Weights of a small mixture-of-experts language model, trained from scratch on English Wikipedia.
Size: 13 layers, width 96.
Training: 515M tokens, 3926 steps.
Below are experts of layer 3 (counted from 0) of a mixture-of-experts language model. Rows are named gate (a neuron's input weights, with its number), up (a neuron's input weights, with its number) and show model dimensions 0-47. Each number is 128 + 32 x the weight over its row's rms, rounded and kept within 0 to 255.
Before each expert's rows: "gets" lists some tokens that make up at least twice as much of what it gets as of all text. This comes from a sample of Wikipedia text that the model never trained on. Tokens count by the router's weight.

# expert 3
gets: " ", "1", "2", "0", "9", "3"
gate0 [203 119 144 131 142 129 136  83 136 145 158 105 151  93 121  57 163 100 142 132 128 125 145 197 151  98  93 133 162 125 142 104 137 132  57 122 136 159 211 186 140 118 153 118 155  90  80  85]
up0 [154 107 142 148 150 123 174 146 108 122  93 139 133 112 135 152 119 124 109 131  79 123 128 112 166  88 147 175 155 100 168 134 119 118 129 143 136 145 164  52 116 111 119 147 138 102 129 113]
gate1 [150 136 122 159 158 141 115 140 130 125 105 136 125 168 127 175 124 108 117 146 106 119 186  90  83 144 109 116 121 106 151  98 134 135 153 161 134 122 154  82 163  88  99 102 148 152 134 172]
up1 [135 137 182 129 114 123 133 151 123 118 130 168  99 101 147 115 198  97  96 217 131  74 171 123 132 175 115  99 139  64 119 144 164 138 176 100 119  82 177 136 147 172 113 147 137 144 142 115]
gate2 [ 93 168 169 118 127 172 118 144 118 158 144 184 116 120 117 107 219 195 117  73 127 172 173 144 153 126 173 147 116 132 116 142 154  84 107  82  88 112 128 136 162 221  97 114  82  97  90 133]
up2 [135 109 105 119 121 152 100 176 121 163 136 167 190 104 163 136 120 155 134  97  91  67 124 147 110 136 106  97 126 150 107 118 106 113 164 197 115  90 125 143 107  57 146 149 137 153 205 181]

# expert 21
gets: " L", " B", " R", " N", " D", " H"
gate0 [189 138  93 154  60  69 115 133 149 116 122 152  44  94 195 166 128 137 108  84 194 148 134 128 178 115 115  73 126 106 107 116 140 161 119 169 113 176 149 102 170 110  88 147 144 124  61 117]
up0 [ 89  92  97 119 189 123 151 140 182 158 114 143 175 146 107 119 140 152 124 151 143  93 185 151 114 167 109 116 148 167  81 105 168 130 144  92  86 119  83 137 113 116 150 127 133 124 128 181]
gate1 [108 113 131 167 151 120  88 108 115 136 131 185  76 111 150  82 215 135 181 133 137 119 166 104  87 123  91 157 139 118 137 128 173  91 175 212 115 114 146 137 113 171  90  54  91 128 121 180]
up1 [117 116 103 109 107 115 122 148 117 109 160 121 147 134 112 126 196 139  94 167 200 145 114 142 168 177 153 142 152  73  90 103  96  83 126  82  58 158  90  76 118  81  87 134 159 126 142  51]
gate2 [198 132 122  71 177 154 178 164  99 122 151  97 118 122 109  97 117 113 133 172 116  89 135 140  46 152 122  87 102 126 158 143  69 122 121 128 111 164 181  99 108 113 102 137 116  62  77 136]
up2 [154  67 187 116 102  99 130  93 134 130 113 147 111  51 178 182 124 134 151 129 121 180 152 109 111 134 167 137  83 146 103 142 142 116 113 128 103  66 122 131 189 132 143 145 110 155 122  78]

# expert 23
gets: "i", "er", "en", "an", "in", "y"
gate13 [193  92 108 161 148 112  68 154 124 116 115  60 155 150 146 101 103 120 143  82  66 145 157 139 131  99 140 151  47 150 140 122  58 132 158 172 116 142 134  99 121 166 105 199 127  88 194 172]
up13 [122 157 182 107 133  87 113  99  94 166 117 141 149 127 118 113 193 110 162 147 144 112 104 148 176 125 108 161  88 176 146 177  81 142 133 126  91 135 116 121 119 111 165 126 119 189 190  87]
gate14 [102  55  83 162 153 150 109  69 106 137 137 148 110 152  86 106 172 112  97 118 144 132  97  70 128 132 138 136 106 131 128 123 103 178 117 202 107 128 130 129 184  83 147 101 127 125 124 149]
up14 [118 114 122 136 113 133  94 196 113 104 164 136 202 158 138 118  84 178 126  69 139 164 118 151 167 146 135 120 112 127 126 126  89 102 167 109 108 104 167 162 200 175 127 133 156 123 170 107]
gate15 [ 96  56 153 143 134 126 149 144 127  78 156  96 129 176  64 154 121 149  75 136 166 157 161 139 121 112 169 171 221 140 109 122 131 137 190 107 187 108 117 146  90  80 128 160  96 102 126 131]
up15 [110  76 131  90  89 116 106 169 148 115 152 127 167 139 113 138 126  96 122 115  57  99 113  66 153 138  77 124  99 124 195 112 110 205 137  97 178 101 114  72 141 152 125 117 117 138 103 178]

# expert 10
gets: " of", ",", " in", " to", " the", " for"
gate0 [182 174  97 143 144 137  97 119 208 113 106  97 141 112  97 186 145 110 174 137 123 131 150 117 160 152  63 153 138 110 102 120 177 176 146 138 138 181 131 152 142  97 105  62  94  86 133 180]
up0 [157 117 143 146 166 101 106 200 118 203 139 122 149 127  90  69 128 182 164 145 157 128 113 106  72 161 180 125 143  92  45 105 126 125 123  99 118 121 129 115 150 115 171 111 134 101 149 156]
gate1 [148 113 145  89  74 177 102  86  97 133  52 165 173 130 149 114 129 100 149 131  96 179 127  98 132 124 129  91 136  99  98  88 121 119 148 141 109 153 114 113 125 179  84 220 143  89 139 142]
up1 [136 140  98 104  95 182  69 166 158 161 138  56  82 113 155 166 103 186 120 107 198 169 169 208 144 109 124 118 126 139 116 156 100 158 126 105 126  90 149 151 131  89 142  95 113 135 116 127]
gate2 [112 104 172 105 115 206 177  98 121 134 141 152 123 106 237 139  91 198 130 110 107  78 102 132 149  86 141  67 101  70  87 125 129 190 108 123 115 143 133 159 138 128  70 157 110  93 124 139]
up2 [154  85 127 118  78 144 171 154 124 103 115 101 126 152 126  94 185 235  97 171  80 100 111  60 151  93 121 156 139 158 172  50 120 178 129 102 143 135  77 162 137 164 155 173  95 136  98 112]

# expert 12
gets: " |", "\n", "|", "-", ".", ":"
gate13 [166 134 122 120 121 134  78 147 113 135 123  71 115 160 165 105 133 144 143  91 153 121 141  92 119 142 142  72  63 189 106 138 137  92 142 119 129 101 162 129 114  95 176  96  99 154 115 107]
up13 [132  61 150 159  97 194  85 158  89 130 141 218 126 161  90  77 132  91 190 102 167 100 139 124 151 111 135 124 113 156  69 132 161 122 142 122 165 130 107 185 149 167 173  91 136 150 134 145]
gate14 [141 152 141 143 147 128 161 174 120 184 104 125 159  88  93 176 183  43  77 132 136 154 167 117 152 128 145  97 169  64 133 178  64 182  87 146 140 146 143 106 103 108 118  95 142 119 142 133]
up14 [198 145 133 109 184 157 102 124  91 163 112  96 124 105 150 144 145  83 182  87  90 166 127 103 159 192  97 116  94 100 163  96 145 108 138 115 150  80 129  75 171 143 104 146 162 141 107 113]
gate15 [ 91  50 144 111 141 106 138 194 150 151  92  54 158 136 157 121 165 114 157  99 133 113 102 114 145 124  61 106 125 168 113 110 127  89 139 116 109 163 119 148 143 134 104 115 142 113  95 157]
up15 [101  91 158 110 107 127 111 150 157 153  84 103 126 120 128 158 131 125 173 131 142 119 111  94 186 135 127 212 176 166 168 154 150 127 154  73 118 146 192 126  95 145 180 174 109 122 127 118]

# expert 16
gets: "'", "-", " C", "c", " c", "th"
gate13 [112  86 106 115  83 105  94  97 165  71 108 133 121 159 187 123  86 153 132  88  85 165 147 132  76 114  88 120 163  76  83 140 188 140 188 137 162 135 119 157 146 148 182  94  97 114 122 148]
up13 [117 114 121 149 155 107 202  66 118  94 110 159 143 125 128 105 143  90 131 177 136 149  74 141 130  93 104 147  71  74 128 113 113 115  59 116 175 119 134 107  92 103 157 119 212 120 139 162]
gate14 [101 116 122  48 157 170 138 189 131 126 123 130 119 149  58 126 156 106 113  54 122 117 185  77 127 125 121 103 192  71 111 161 122 109 143  58 122 105 117 160 130 140 116 120 106 119 123 170]
up14 [113 152 117  77  78 191 117 176 119 159  97 190 115 122  87 122 185 129 154 119 106  82 173 157 107 167  99  95 151 149 123 153 126 127 120 143  77 146 150 112 126 160 171 112 165  55 135 142]
gate15 [170 173  91 146 148 119 163 157  95  85 127 121 153 158 158 125 178 110 100 152  79 152 115 111  90  94 142  63 145 178 148 112  99 132 159 128 114 153 116  75 100 146 117 151 110  98 118 120]
up15 [143 144 124 143 103 127 127  64 152 156  65  87 101 201  96 162 157 138 139  73 160  95 138 184 153 167 108 178 151 125 124 129 123 131 162 140  97 119 152 118 143 182  85 151 147 108 159 186]

# expert 13
gets: ",", " |", " the", " and", " of", ":"
gate0 [105 143 106 152 106  92 152 153 100 160 171  95 104 193 153  96 175 131 136 165 121 114 144 108 153 147 128 100 186 164 175 123 163 110 106 169  81  79 149 159 147 176  83  96 134 159 158 110]
up0 [ 89 138  84 214  84  99 164 148 169 107 166 199  80 129 104 112 145 129 174 141 144 124 144  52 135  75 150 158 141 153 142  80 121 106  93 187 134 124 145 118 181 133 165 127 148 172 108 136]
gate1 [ 95 150 199 171 138 178 117 128 146 152 170 113  87 115 102  88  56 128 165 131  94 183 158 152 157 102  80  93 138 107 124 157 137 194 113 116 158  74 127  97 154 131 146 136  99 149 131  85]
up1 [116 149 190 110  60 101 103 134 113 187 157 103 131 171 144 149 112 146 141 174 143 105 118 202 121 143 107  94 111 139 100 212  89 143 104  88 118 171 125 110 134 166 136 101  76 143 126  81]
gate2 [121 196 129 176  99 148 110 253 157 151 138 132  98 126 143  93 114 102 172 161 129 109 117 213 143 137 161 134 149 104 130  78  88 143 109 136 134 101  97 128 132 162 158 128 157 145  95  56]
up2 [103  87 181 121 115 126 127 117 135 165 204 142 128 141 195 112 147 160 166  79 145 109  54 151  75 212 198 125 113 139 149 123 121 137 105 133 138 163 163 117  94  92 120 148 139  73 163  59]

# expert 11
gets: " ", "1", "0", "2", "9", "3"
gate0 [143 130 140 114 147 140 111  97 146 142 138 113 147 142  83 139 190 111 166 173 163 136 135 151  72  95 119  99 137 104 127 109 131 109 217 133 156 125 106 135  88 164 107 109 116 110 115 175]
up0 [ 77 157  93  91 154 158  98 122 119  87 153 159  99 167 133  73 122 159  80 110 135 135  77 155 155 142  94 156 149 108 171 147 162  64 131 115 108 137 154 100 165 150 156 135 100 157 191 106]
gate1 [127 152 131 101 172  69 161 143 191 140 109 119 129  74 176 145 123 124 131 123 187 155  93  74 121 124 102 113 128 186 124 120 136 126 177 137 142 131 120 135 200 138 143  92 115  74 136 188]
up1 [ 78 124  61 134 146 126 149 194 169 156 107 123 156 148 148 139 103 101 104  95 119 145 154 120  80  96 131 137  40  96 120 122 132  88 173  67 110 178 129 120 109 105 116  82 143 133 133 120]
gate2 [102 117  83 116 116  99 142 113  85 123  77  91 175 167  97  94 145 228 119 119 162 139  99 127 121 136 164 101  82  99  97 104 134 140 144 136 125 207  82 111  89  81 165 138 161 106 145 110]
up2 [ 79 127 120  85 100 101 137 169  85 163 165 118 141 152 122  99 148 143  86  78 152 154 113 151  77 156 123 104  93 183 145  69 141 146 142 113  84 156  93 121 163  70 154 118 150 127 125 134]

# expert 22
gets: "0", "1", "2", "9", "3", "5"
gate0 [124 122 133 119 171 112 169 113 113  96 106 118  52  97  87 122 213 106 117 128 138 104 135 108 118 156  89 102 170 119 156 109 158 200 183 148 123  57 140 130 140 103 159 150 160 130 106 145]
up0 [188  96 101  79  87 101 123 154  84 145  81 185  89 189 143 159 124 149 154  49 173 109 182 115  82 110 150 166 133 107  97 141 135 151 144  99  95 141 120 138 165 110 117 151 177 123 120 102]
gate1 [189 124 151 146 121 171 165 155 133 135 129 112 131  90 180 162 115 141 123 157 133 146  84  91 135 143 136  98 144 154 134 117 154 113 145  95  76  95  73 131 104 140  78 161  89 161 113 197]
up1 [117 185 160 144  75  88  93 126 176  77  78  79  98  68 110  95 140 193 179 124 133 151 141 101 126 109 161 121 127 163 102 126 105 146 183 199 116 138 149 108 115 110 190 153 147 119 124 168]
gate2 [133 121 116  93 149  48 149  90 170 161 124 136 141 107 144 143 177 128 136  81 120 150 151 130 119 144 112 132 121 121 130 112 114 156  63 153 153 156 112 139  79  96 147 150 166 121 156 156]
up2 [ 87 122 103 112 156 109 183 111  95  54 198 113 113 109 154 136  98  83  51 131 172 122 123 146 115  90 115  98 163 130 125 158 133 154 141 145 121  98 106  92 196 117 108 161 103 157 105 131]

# expert 19
gets: " the", "ed", " a", "'", " his", "s"
gate0 [118 130 151 128 197 167 112 138  83 117 112 149 106 123 197 155 100  96 110 114  69 153  66 120  74 137 137 110 145  89 186 128 110  96 147 107 102 158 173 137 216 155 136  99  99 114 146  83]
up0 [186 114 127 129 102 124 156 148 176 127  90 133 155  77 121 119 157 106 122  76 124 175 153 123  77 154 146 123 110 175 121 100 182  83 114  95 137  51 151 147  86 114 114  79 152 160 205  81]
gate1 [115  84 143 127 128 182 135 113 161 149 156 114 128 121 125 139 134 121 112 126 126 148 179  65 124 168  53 176 146 130 100 173 124 106  20 109 139 144 152 151 140 213 136 144  87 128 148 177]
up1 [171 158 140 166 186 125 108 153  78 201 151  74 113 148 161  93  96 122 115 115 136 128 162 111 155 131 115  42 155 126 172 116 182 153 104 136 134 144 154  97  96  99 105 206 150 166  85 161]
gate2 [ 87 149 165 149  29 151 149 117 133  51 163 102 126 133 109  87  89 149 143 126 129 206 194 109 133 132 147 130 113  82 155 189 130 131 126 152  62  93 169 159 102 133  90 151 190 138 115 164]
up2 [152  98 188 119 149  97  93 159 117 133 129 162 124 131 192 137 108 116 162 152  92 114  67 158  80 108 118 148 108 104  94 164 147  89  98 135  99 105 135 107 114 150 146 205 113 152  66 182]

# expert 5
gets: " T", " B", " A", "A", " P", " M"
gate0 [108 159 150 132 112  94  95  94 164 207  75  79 136 152 106 100 129 147 196 117 142 112 181 116  98 166  91 137 124 125 162 120 121 119 156 158  82  91 170 120  83 146 111 111 147 127  78 151]
up0 [121 128 140  83 116  85 129 125  89  49  96  91 195 105 121 101 134 146 107 132  94 103 138 129 111 152 143 158 172 141  99 168 178  99 137 106 102 143 120 191 128 180  75 116 175 128 126 192]
gate1 [104 191 181 119 115 128 105  92 158 113 147 100  69  82 128 140 117  76 132 107 128 192 140 153  91 146 196 122  48 136 124 144 146 142 156 168  95 127 206 127 116 133 170 128 164  74 122 184]
up1 [131 124 112 126  76 108 170 181 215 158 115 106 153  71 140 162 114 185 134 133 137 121 128 192  62  96 122 175 122 109 149 116 167 122 127 116 120  80 115 147 103 125 114 143  80 121 162 110]
gate2 [136 101 146 168  97 116 106  98 159 187 114 107 106 117 117 164 164  90  66 130 167 135 173 164 137 120 109  90  69 163  79 154  92  99 185 113 148 185 173 122 130 194 150 151 176 139 132 103]
up2 [ 78 159  99 136 166  88  82 156  92 182 146 114 137 151 149  80  64 184 130 126 194 148 122 143  97 150 143 151 136 132  97 143 152 113  94  82 164 128 149 154 133  90 163 175 120 114 109 116]

# expert 8
gets: ".", "\n", " (", ")", "==", " \""
gate0 [ 63  87 155 121 152 129 136 172 123 150  85 155 146 156 214 117  84 128  56 131 152 168 150  52 130 120 110 183 135 133 136 158  76 135 164  94 176 119 156 111 128 129 106 135 131 123 143 119]
up0 [132  75  89 108  63 167 107 172 188 143 109 112 108 143 185 128 141 100  99 118 166 115 141 110 172 151 151 114 138 176 160 111 150  40 145 121 100 120 125 144 132 141 157 123 134 113 130 195]
gate1 [138 116 134 131 156 125 169 161 159 127  91 138 136 112 183  79 180 130 128 118 161 112  84  95 146 111 123 106 149 135 145 135  91 114  85 130 178  80 130 198 141 135 111 122  94 128 123 161]
up1 [176 155 105  86  95 133 129 140  92 165 115  90 120 144 142 132 174 111 177 138 101  83 126 139 103 128 161  92  99 181 111 167 144  61 141 133 101 112 207 141 122 134 157  92 119 113 186  90]
gate2 [134  65 145  59 100 111 176 124 159 145 104 134  85 122 185 171 123 174 126 167 109 136  73 140 134 128 136 121 120  82 173  72  46 182 130  79  78 144 158 145 112 104 118 144  53 170 128 181]
up2 [134 136 156 167 108 170  34  43  96  96 131 153  92 129  86 121 121 102 133 117 111 128 173 155 123 139  89 156 132 215 146 160  94 131 132 102 154  68  89  88 171 179  93 137 192 162  95 145]

# expert 17
gets: ",", " was", " is", "ing", "ed", " that"
gate0 [137  69 128 153 125  81 148 169 163 174 175 122 118 105 148 118 125 101 148  86 134 194 133 129 102 107 158 220 128 145  70 133 117 123 132  89 140 152 135 155 137 126 130 167 183 115 108 117]
up0 [119 141 167 131  83 138 169 129 152 137 128  82  79 124 119  63 181 153  94 110 117 157 171 210 110 124 128 164 134 130 142  82 145 124 113 100 122 150  64  96 142 109 182 135 103 141 122 122]
gate1 [142  95 145 151 158 163  76  91 143 115  72  94 122 144 169 122 126  73  80 104 120 177  65 127  99  59 143 122 137 184 116  58 156 175 104 142 160 157 155  97  94 122 137 132 148 143 125 138]
up1 [135 115 129  86 144 121 130 150  83 171 136  84  93  94 142 161 130 114  50 164 105 144 111 133 143  79 143 104 151 176 153 105  69 171  55 116 126 128 129 108 155 136 117 172 124 122 135 123]
gate2 [177 190 135 156 131 118 150 148 116 136 134 117 140 129 108 106 163 161  99  84 135 173 133 122 170 161 120 137 128  87 111 185 109 134 142 148  92  90 136 104 172 103  81  80 132 171 148 109]
up2 [201 156 169 143 109 128 156 179 101 158 146 112 127 111  66 128 169 119 143 122  81  55 116 147 112 133 134 181 100 106 151 139 134 115 110  78 143 149  99 123 181 105 124 114 119 107 129 141]

# expert 0
gets: " the", " and", " a", " The", "al", "s"
gate0 [104 118 113 110 158 168 125 112  72 116 160  78 187 145 120 129 111 148 101 110 154  93 132 198 109 144 148 157 151 102 119 170 138 132 109 118  93 142 151 130 125 124 113 170 143 146 136 145]
up0 [133 183 112 143 150  91 106  64  53 116 117 113 164 125 177  86  79 145 122 135 157 137  83 121  73 115 141  87 128 112  54 153 135 119 126 102 122 121  97 156  68 131 150 129 100 129 118 172]
gate1 [141  95 137 128 137  70 158 133 147  98 112 152 182  41 192 111 139 129 142 152 124 178 109 112  80 133 131 154 131 123 151 127 101 147 101 163 153 115 130 135 109  69 132 158 162 107  66 125]
up1 [116 199 149 176  99 121  81 128  94 125 170  86 131  90 117 106 126 152  83 167 154 164  99 114 184 121 197 146 146  71 164 148 150 111 121 109 149 160 154 142 161  89 128  77 159 178 144  88]
gate2 [122 124 141  75 124 111  67 136 104  54 168 111  89  84 117 121 145 155 114 151 165 128 156  59 136 158 176 145 105 112  84 161 115  95 144  87 191 122 163 152 114  99 145 159 150 131 141 186]
up2 [181 152 148 104 175  99 158 133  90 110 113 175 137 185  82 121  77 133 156 167 161  73 128 137 123 135 131  86 156 113 127 105 162 181 145 123 113 151 155 117 175 131 155  51 153  80  99  95]

# expert 2
gets: "-", " (", "\n", " \"", " S", " D"
gate0 [100 149 124 133 157 107  79  96 115  98 153 111 195 103  93 168 145  92 144 132 188  86 149 142  77 148 133 143 168  81 163 166 147  95 171 130 130 174  80 122 161 144 140 108 122 118  74 127]
up0 [ 58 115 128 112 112 143  51 152 130 118 128 107 136 116  93 161  75 122 154 128 134 124 132 136 161  91 155 144  97 119 141  76  37 165 118  97 161  77 135 178 152 111  92  98 105 129 137 154]
gate1 [151 111 142 153 192 124 117 125 119 129 119 141 120 100 112 105 135 135 125 165 111  99 128 134  79 228 127 118  46 108 137 123  78  97 122 157  84 140 132 117 130 107 209 139 137 166 160 133]
up1 [140 164 138 128 171 138 124  83 127  72 162  89 110  91 158 162 131 102 175 118  75 136 104  94 127 191 165 125 120 139 148 109 172  88  54  72 147  77 113  90 146 142 131 161 143  69  81 111]
gate2 [183 153 190 133 166 147 137 140 155 132 153 130 132  83 101 156 173 129 153 148 119 195 140 138 102 170 112 106 112 167 165 114 150 118  93 118 126 151 116 137 173 114 138 136 133  86  74 122]
up2 [159 133  99 154  66 110  87 107 178 154 123 135  86 130 129  95 145 110  81 127 165 105 133 135 124 141 136 144 143 149 132 167 149 106 163 131 114 205 135 131 153 119  92 180 127 149 102 123]

# expert 9
gets: "i", "a", "u", "o", "an", "ar"
gate0 [147 121 147 134 152 153 101 169 127 228 152 109 132 151  92 130  76 126  78 102 122  73  74 139 172 181 123 102 153 152 115 152 130 189 130 127  93 116 117 116 129 123 129 144 124 134  66 161]
up0 [120 131 115 107 138 158 153  67  47 163 162 148 104 131 168 109  68 117 169 201  96 118 127 137 157 158 115 137 151 100 121  97 164 125 134 124 166  53 138  87  95 122  94 178 174  69 119 147]
gate1 [137 120 180 147 117 116 123 107 157 144 174  70 110 139 132 178 135 193  84 149 155 124 117 104 112 152  98 159 143 107 155  86  76 124 150 183  84 126  74 127 131 151 134 132 130 160 136 140]
up1 [177 131 178 175 175 132  99 140 110 154 128 143 117  36 157 125 143 133  99 149 184 131 123 158 144  75  69 211 146 148 165  58  66 118  97 172  81 128 142 121 141 136 155 118 129 123  95 156]
gate2 [ 91  33 124 144 121  94 106 124 130 119  97 119 146 162 162 107 140  95 156  86 141 140 103 127 135 112 149 113 129  72 146 153  81 153 152 138  94 151 198 148 130  77 115 123 150  89  77 143]
up2 [110 163  82 107  78 115 146  88 166 171 173 136 147 149  73 144 107 166 154 100 125 154 142 181 139 136 151 132 110 142 101 173 130  96  74 172 150 132 125  72 139 117 133  94 115 189 177  92]

# expert 7
gets: " in", " to", " a", " of", " on", " for"
gate0 [111 186 111 100 193  99 111 107 111 159 135  70 133  89 118 125  75 149 134 127  34 156  85 102  70 135 162 168 133 146 123  98 139  70 125 116 175 156 122 105 156 158  89 131  89 121 117 102]
up0 [127 112 132 126 202 147 132 174 117 122 173 172 151  85 126  90  51 140  86 104  89 121 135 165 138  73 140  91 171 145 136 121  80 177 162 124 143  76 117 107 209 102  99 136 126 137 137 182]
gate1 [143 167  74 122 185 153 160  85 168 132 162 156 116 155 180  47 192 118 143 106 124 116 103 127 126 126  46  90 184 113 110 156 116  93 115 165 157 139 103 112  87 147 102 172 120  70 151  86]
up1 [151 118 135  93 174 179 145 113 105 121 164 180 141 124 143  73 166 172 113 148 108 154 102 178 177 174 127 127  59 116 150 128  83 113 123  79 111 144 143 122 109 107 129 103 101 147  88 204]
gate2 [191 106 169 170 112 170  94 152 149  71  64 112 163 103 153 114 133 107 103 169 170  83 111 146 133 121 118 119 127 133  97 155  72 148 132  61 131 117 155 123 107 110 111  88 103  90 138 109]
up2 [158 133  67 166 138 143 130  43  94  96 148 114 147 134 134 100 119  78 152 183  73 168 174 158 146 137 114 112 111 134 112 141 108 129 169 121 143 108 158 144 156  92  66  69 127 139 146 124]

# expert 6
gets: "a", "s", "%", "ia", "o", "i"
gate0 [158 110  97 110 107 121 138 148 123 142 132 139 149  89 116  87 118 162 124 112 131  85 157  76 160  69 110  69 105  91 147 192  78  90 145 133 133 104 142 152  81 105 176 128 117  79 118 164]
up0 [145 124 151  64 146 174 140 133 124 173 136 128 226 157 132 123  99 119 108 129 141 135 119 116 149 116 167 170 116  90 176 104  64 106 136 133 155 129 133 128 127 149 151 141 154 149  70 164]
gate1 [150 169 149  94  80 108 124 144 156 153 158 136  76 160 166 108 136 107 120  69 191 155 178 117 149 112 125 151 183 140 109 173  94 169 119 110  96 111  97 115 157  97 120 108  92  76 129 139]
up1 [110  95 136 132 136  87 126 128 116 159 111 103  73 185  91  92 138 104 129 157  80 173 145 132 107 100  98 128 102 114 174 100 132 192 186  73 168 161 156  80 153 195 181 125 147 115 146  98]
gate2 [ 96 105 153 106 137 147 123 155 134 176 127 122 103 178  85 157 134 165 120  84 173 144 151  93 110  62  78 150  69 156  96 153 146 214 163 189 121 172  77 132 128 121 115 162 119 146  59 178]
up2 [108 104 141 129 210 112 122  75 124 144  74 176 139 156 124 156  85 109 119  96 151 119 168 144 144  85 110 131 129 110 176 171 118 153 142 109 123 121 167 140 153  73 171 170 104 104 136 124]